{
  "n_layer": 10,
  "d_model": 512,
  "n_experts": 80,
  "experts_per_token": 4,
  "d_expert": 288,
  "d_shared_expert": 0,
  "activation": "gelu",
  "moe_layers": [1, 2, 3, 4, 5, 6, 7, 8, 9],
  "n_empty_slots": 40,
  "router_score": "softmax",
  "normalize_top_k": true,
  "routed_scale": 2.0,
  "balance_loss": 0.000611,
  "balance_bias": true,
  "router_z_loss": 0.001,
  "init_std_router": 0.00633,
  "lr_router": 0.00225,
  "n_head": 8,
  "n_kv_head": 8,
  "head_dim": 64,
  "vocab_size": 8192,
  "norm": "rmsnorm",
  "norm_place": "pre",
  "norm_eps": 1e-06,
  "positions": "rope",
  "rope_base": 3570.0,
  "rope_fraction": 1.0,
  "qk_norm": false,
  "attn_scale": 0.125,
  "tie_embeddings": false,
  "parallel_block": false,
  "init": "uniform",
  "init_std_qkv": 0.0352,
  "init_std_o": 0.0,
  "init_std_up": 0.0352,
  "init_std_down": 0.0,
  "optimizer": "adamw",
  "lr": 0.000979,
  "beta1": 0.9,
  "beta2": 0.95,
  "weight_decay": 0.29,
  "lr_head": 0.00666,
  "warmup_steps": 311,
  "schedule": "wsd",
  "decay_fraction": 0.936,
  "decay_shape": "sqrt",
  "final_lr_fraction": 0.05,
  "batch_tokens": 262144,
  "seq_len": 1024,
  "doc_mask": true,
  "z_loss": 0.0001,
  "train_tokens": 1809000000,
  "steps": 6901,
  "dataset": "wikipedia_en"
}
Below are experts of layer 7 (counted from 0) of a mixture-of-experts language model. Rows are named router (the router's row for the expert), up (a neuron's input weights, with its number) and show model dimensions 256-511. Each number is 128 + 24 x the weight over its row's rms, rounded and kept within 0 to 255.
After each expert's rows: a language model's description of what the expert responds to. This comes from a sample of Wikipedia text that the model never trained on.

# expert 4
router [107 136  93 134 115  77 139  91 104 155 105 122 123 141 112 151 167 118 131 102  86 136 100 131 127 114 165 155 164 131 146  77 153 172 141 130 130 134 101 139 143 104 149 105 129 102 120 142 147 152 123 156 156  99 142 134 112 143 105 152 114 162 118 139 115 140  98 120 136 160 163 115 158 143 103 129 182 159 152 108 113 124  93 120 105 121 142 154 116 164 150 147 134 124 132 144 144 112 124 117  99 125 157 107 125  95 115 153 145 162 127  95 121 153 110  91 160 134 135 101 145 107 141 146 168 164 164 137 145 147 110 131 157 112 100 174  76 180  92 146 134 108 135 159 136 130 142 145 105 103 117  92 121 103 151 115 142  98 114 135  80 155 108 172 135 123 123 127 124 135 166 160 119 162 122 111 148 144 171 153 152 131 119 138 158 157 105 137 118 116 119 104 119  86 134 137 122 134 115 165  91 127 157  87 111 135 133 111 117 162  98 142 119  93 133 139 136 115 112 119 137 109 159 109 147 144 112 112 163 137 145  89 144 107  79 119 158 105 112 121 143 166 124 137  98  94  99 121  96 120 104 134 127 122 114 119]
up0 [171  83 117 153 138 128 136 178 123 159 160 143 135 123 110 143  87 117 133 153 121 133 142 106 146  92 149 115 130 148 112 116 114 116 141 103 146 102 134 125 137 114 136 136 139 155 114 120 144 111 140 114  94 128 127 110 133 163 156 156 145 125 109 133 149 134 138 129 119 151 132 147 149  90 154 131 121 140 113 120 110 177 120 137 144 140 101 145 152 164 105 159 110 155 138 170 118 107 101 162 133 183 160 156 125 128 116 123 188 185 104 152  64 134  79 128 116 163 124  89  96 156 121 103 121 143  87 134 140 113 118 151 156 107 152 149 121 119  94  93 104 110 144 140 116 153 135 108 105 128 141 113 138 146 107 142 127 116 152  91  83 104 140 106 128 121 118 118 139 103 215 115 110 109 104 103  96 142 100 175 121 139 103 153 149 116 168 101 114 140 174 128 117 136 116  87 119  88 108 139 158 113 137  71  81 148 105  81  95 139  84 155 172 101 137 116 106 107 133 112 163 133 129 108 107 156 114  55 135 106 133 101 119 172 126 158 125 130 127 106 131 184 172 103 143  93 156 113 133 128 153 139 112 141 149 131]
Description: Quantifiers and list spacing. Number and quantity words like one, no, any, several, without, plus spaces and parentheses before years, scores or table cells in lists.

# expert 35
router [ 99 138 128 129  84 118 102 118 115 144 139 111 174 132  91 125 137 142 118  99 112 134 115  81 112 102 145 160 157  87 143 114 134 150 104 132 110 119 120 124 133 110 166  92 128 119 134 129 135 148 107 146 138 106 114 150 144 154  94 159  92 148 110 115 103 153  97 147 135 117 139 158 140 149  96 104 146 147 143 103 107 140 134 122 104  75 172 139  92 156 131 132 150 141 130 165 147 118 132 146 141 135 158 113  89 120  89 127 172 123 112  96  96 160 100 103 145 184 127 100 137 109  84 152 104 125 145 147 135 139 125 132 134 120 129 142 128 118 157 160  84 136 122 133 148 161 140 164 104 119  77  99 141 176 149 134 166 122  95 152 133 156 117 164 124 110 123 160 106 113 163 117 122 149 159  85 121 155 145 190  89 142  92 135 130 157  97 155 106 144 120 141 109 109 106 120 159 119 104 157 130 142 148 135 112 129 133 119 129 132 133 150 128 173 143 113 160 121 129 105 167 153 151 116 131 134 115  72 159  95 115  99 120 145 115 155 150 131 130 106 154 132 125 134 108 175 124 139 100 160 106  85  87 169 115 109]
up0 [ 88 110 125 140 102 105 106 111 122 134 102 107 112 104 171 155 138 130  82 146 137 101  93 177 112 157 100 117 113 126 177 115 174 126  77  89  89 152 140  91 111 141 117 131 124 125 139  94 117 126 129 178 100 154 134 164 167 141 109 158 127 133 123 148 119 122  97  80 118 159 120 119 162 126 103 101  89  90 169 146 104 152 118 108 121 116 125 147 139 148 140  99 121 144 121 114 105 158 157 120 148 174 123 138 152 175  95 101 126 173  81 134 134  78 134 114 138 145 113 114 109 141  98 110 120 150 119 127 118 128 146 128 107 110 103 153 131 111 109 141 170 100 131 137 127 114 140 110 126 112 112  75 142 156 128 119  90 147 116  93  86  91  83 141 134 148  89 155  93 110 183 143 113 126 141  95 106 147 104 116 152 136  85 142 108 143 169 142 124 108 109 121 158 125 108 121 134 151 111 111 118  83  87  88 108 117 135 138 126 115 122 132 125 135 132 133 108 106 120 119 126 113  99 123 121 113 127 113 132 110 165 169  64 132 120 139 138 136 110 138 148  87 120 144 105 122 139 107 132 131 148 115 114 132 137  87]
Description: Country names in lists. Country names and the separators before them in lists and tables of nations, such as Syria, Croatia, Sweden, Korea, United States.

# expert 13
router [ 97 151 102 128 109  94  98 112 136 123 124  91 159 146 121 132 123 122 122  88 118 141 119 120 101 124 138 132 207 124 150 103 121 147 116 141  96  99 101 126 140 112 139  95 134 120 112 135 160 154 117 157 148 135 125 141 110 162 126 142 120 143 138 100 117 141 110 164 146 144 135 137 119 144 132 138 139 155 136  72 149 136  99 147  94  81 138 203 109 143 135  97 150 179  96 143 175 107 110 108 132 148 147  93  97 127 141 145 141 145 138  95 112 110 126 127 165 164 177 107 174 111 112 161 145 135 159 107 127 130 117 122 144 110 112 156 150 159  98 148 137 131 128 129 163 127 121 166  96 113 100  74 115 155 156 113 178 141 109 155 135 139 105 141 139  76 111 143  97 122 147 147 122 139 124 117 106 139 117 139  73 156 106 170 168 147 132  96 119 139 118 127 106 130 125 132 125 122 101 151 129 115 151 128 134 138 130 128 107 142 103 162 153 119 162  94  93  99 138 138 159 157 171 102 160 111 110 134 136 120 116 112  67 169 114 110 129 120 119 106 154 137 114 112  91 163 115 137 110 114 123 110 116 139 143 116]
up0 [122 152 115 158 138 134 187 143 116 168 123  93 134 104 164 147 168 106 152  66  95 106 137 145 200 139 110 173 143 122 111  96 128 137 101 137  89 102 116 124 118 153 109 121 130 110  95 177 180 122 144  95 112 121 115 114 155 107 136 136 132 169 163 106 135 107 127 114 165 143 105 110 102 126 112 144 138 150 102 116 127 145 152 137 118 139 137  91 139 120 127 124 127 122  60 127 159 111 119 131 150  93 138 143 132 154 112 148 122 163 116 103 128 106 106 123  74 114 139  99 141 165 134 178 119 106  86 157 147 167 151 158 140 115 101 165 176 147 112 115 134 133 180 167 122 159 120 141 123 103 111 160  99 171 166 126 122  76 123 135 131 138 152 145 118 116 115 116 106 160 157  90 138 135 132 134 169 129 152 138 129 102 112  79 140 116 133 160 150 107 118 127 139  78 101 127 140 129 117 164  95 158 148 155 118 119 156 115 142 132 124  92 114 151  98 121  99 119 103 129 123 107 139  95 162 127  91 111 118 136 132 127 114 148 128 136 124 155 116 110 128 133  93 132 118 100 105 114 138 139 166  98  93 155 154 124]
Description: Institution and place names. Words inside proper names of American and British institutions, awards and places, such as War in Australian War Memorial, United States.

# expert 17
router [120 149  73 131  81  84  69 148 125 160 119  98 138 166 107 142 145 148 102  74  92  93  99 105 119 124 151 140 142 127 180  97 149 139 146 163 108 110 126 119 130  96 180 128 137 106 130 170 155 142 106 164 155 122 155 123 130 153 118 140 120 135 145 125  97 123  87 155 131 140 142 155 129 137 120 137 128 150 140  99 124 154 115 139  84 106 104 183  91 138 146  99 130 118 115 145 140 101 137 105 115 122 188 128 119 127  81 129 116 132 118 116 108 103  96 133 130 162 126 112 156 117 125 177 161 134 155 122 135 144 121 121 159 104 111 121 109 172 103 137 157 129  81 146 182 152 148 115  91 111  90 116 146 149 133  78 168 126 122 135  96 136 122 168 116 135  89 110 100  99 163 152 147 140 114 119 131 125 114 140 109 135  98 174 176  96 105  91  78 140 133 134 141 115 165 129 130 119 125 172  96 121 138 135 125 154 139  79 103 155 123 142 135 150 119 144 136  99 131 114 128 150 139 107 126 141 110 131 167 124 124  99 100 143 132 124 169  88 141 123 148 158 145 138 109 174  97 152 127 158 105 113 115 123 133 147]
up0 [135 134 127 177 151 118 137  94 114 155 175 142 159  90  72 145 128 155 165  99 159 169  88 110 150 131 127 161 154 131 116 117 138 125 117 162 105 109 115 113 151 117 103 120 127 137  99 160 135 121 122 110 156 143 143 115 131 143 134 130 135 121 137 127 154 105 128  94 159 136  80 145 151 102 107 155 101  87 154 114 131 139  57 157 138 120 146 148 137 129 106 174 136 126 160 140 151  88 153 102 108 122 177 136 139 122 150 122 170 133 135  91 147 143  76 125 120 129 119 148 146 126 120  78 147 166 120  96 120 102 134 103 102 106 128 171 154 122 122 107 162  94 112 144 150 137 146 155 161  83 121 127 129 155 146  83 168  95  90 181 155 103 114 143 106 108 150 123 122 153 141 107 138 109 136 105 151 150 140 103 102 114 109 163 133 120  86 109 170 158 150 159 113 106 124 134 139 123 142 134 106 162 133 124 119 141 122 118  72 103  91 155 125 124 143 100 117 136 116 106  91 181 161 142 181 166 112 145 129 172 138 136 142 144 122 133 146 187 143 109 163 121 159 156  42 143 149 169 106 153 121 104 130 139  78 139]
Description: Copula verbs and table numbers. Copular and linking verbs such as is, was, became, considered, been, often after it or which; also dashes and minus signs in sports score tables.

# expert 28
router [ 86 125 127 142 122 108 112  94 130 148 128 105 143 147 104 147 143 126 115 105 110 127  65 101 100 123 139 168 145 146 165  99 161 119 153 176 124  86  92 102 156 106 124 145 129 111 126 162 123 148 105 139 177 142 127 158 115 105 131 154 104 146 111 133 134 108 112 160 160 158 174 129 145 133 114 132 151 137 149 123 127 154  96 124 123  83 153 163 125 161 126 111 169 140 122 131 137  83  93 122  99 126 165 126 136 115 100 133 150 143 125 101 130 114 115 120 121 133 129 101 172  80 100 123 112 134 132 123 122 150  96 128 124 106 108 199  95 152  91 136 134 139 124 123 165 128 144 118 121 118 118  89 147 171 156 116 145  91  92 128 106 156 114 158 135 114 143 151 115 133 104 173 143 140 127 111 171 133 162 142 101 139  81 142 146 144  94 111 138  96 105 114 107  98 139 125 155 115 115 145 129 156 151 117 118 125 135 101 109 116  97 132 117  91 157 112 158  87  89  97 172 173 145 103 115 138  99  83 152 124 103 119 111 181 134 114 164 106 124 100 125 137 130 172 132 131 109 142  96 158 108 120  75 163 128 101]
up0 [113 104  83 109 171 124 110 140 167 128 127 158 119 115  99 116 181 167 145 121 130 130  94  79 119  76 116 155 153 133  88 150 150 153  87 123 100 142 121  99 147 112 135 106  91 157 117 130 119 163 168 177 182 128 131 104 131 144  99 163 131 152 135 119 105 117 104 125 119 135  94 118 131 111 150 121 123 160 139 144 120 133 123 149 103 111 152 125 122 163 105  62 157 140  94 169 166 167 117 158 163 141 126 113 153 143 151 178 139 123 119 105 159 141 142 126 124 100  88  78 135 132 125 113 148 136 173 142 154 145 116 138 122 111 118 145 151 104 139 156 146  76 151 154 121 153 183 154 115 145 155 180 119 128 153 121 183 104 117 151 119 138  69 105 134 112  96 161  90 170 152 138 129 127 107 151 136 145 143 169 137 110 145  98 135 154 134 144  73 133 118 164 148 165 112 106 157 126 129 128 142 113 168 132 108 146 116 129 118 158 142 151 151 122 142 132 146 137 102 178 116 118 150 142 124 149 150 129 122  87 124  96 161 111 144 112 139 135 122 133 142 136 134 105  84 153  99 133  71 174 128 104 118 129 128 159]
Description: New and broadcasters. The word New (New York, New Zealand, BBC News) and broadcaster names like BBC, NBC, ABC, plus function words in radio and TV text.

# expert 49
router [153 112 111 167 112 132 110 109 133 139 127  86 168 147 107 133 147 108 104 105  93 125 145  94 100 128 161 163 135 120 135 133 140 157 106 142 116 112 104  96 136  86 126  95 121  90 121 157 120 138 124 160 160 111 158 148 151 129  96 152 133 118 126 110 112 128  92 175 130 135 162 142 134 129 127 162 130 159 159  95 108 122 106 120 115 116 145 117 138 144 155 111 167 125 121 130 129 128  83 157  96  97 162 104  93 102 116 167 138 139 119 113 118 122 117 139 127 131 132  96 200 151 129 173 158 121 128 138 149 149 101 113 144 116 106 159 118 144 118 161 126 105 139 110 129 150 138 113 128 112  57 120 127 114 148 103 135 111 124 137 112 145  98 144 115 116 112 171 110 136 166 168 104 171 123 159 161 169 161 137  93 133  95 126 129 120 130  96 105 124  79 117 124 115 153 117 132 134 106 170 124 144 159 127 110 129 155 112 107 149  98 165 147 157 161 118 164  97  82 156 146 147 136 114 122 124 114 117 165 102 104 138 127 154 109 137 149 112 115 125 174 155  89 153  80 149 124 140  96 116 101 115 113 160 120  91]
up0 [153 164  99 166 119 121  91 126 114 123 136 114 108 146 121  95 153 149 115  88 158 102 102 122 164 130 155 150 124  99 149 110  92  87 108 128 142 138  91 141 142 131 161 113 104 118 114 118 169 127 118 120 121 150 115 111 131 131 113 123 159 161 146 145 145 135  78 134 119 130 129 149 108 116 158  97 111 145 162 120 111 146 134 136 100 137 177 169 139 151 101 112  87 124  81 123 108 118 159 189 104 112 111  82 104 164 114 165 119 122  94 116  64 136 168 127 111 134 111 128 118  80 151 111 131 140 158 159 124 103 125 134 161 105 129 118 119 157  92 157  90 159 155 136 131 176 116 167 116 116 141 146 122  85 123 123 121  99 152 122 148 183 125 119 114 126 111 101 108 120  89 125  81 134 109 121 147 139 115 168 134 125 156 100 113 189  87  97 129 101 106  90 132 173 124 126 147 111 133 160 128 104 142 145  96  99  77 146 136 156 128 145 140 153 108 138 105 104 159 170 163 135 142 120 123  80 142 124 153 124 126 138 133 100 131 145 124 121 183  94 146 135 103 137 130 145 138 124 124 123 136  51  76 139  98 138]
Description: Music personnel credits. Instruments, roles and separators in album personnel and track listings, like guitar, vocals, bass, and the dash after a musician's name.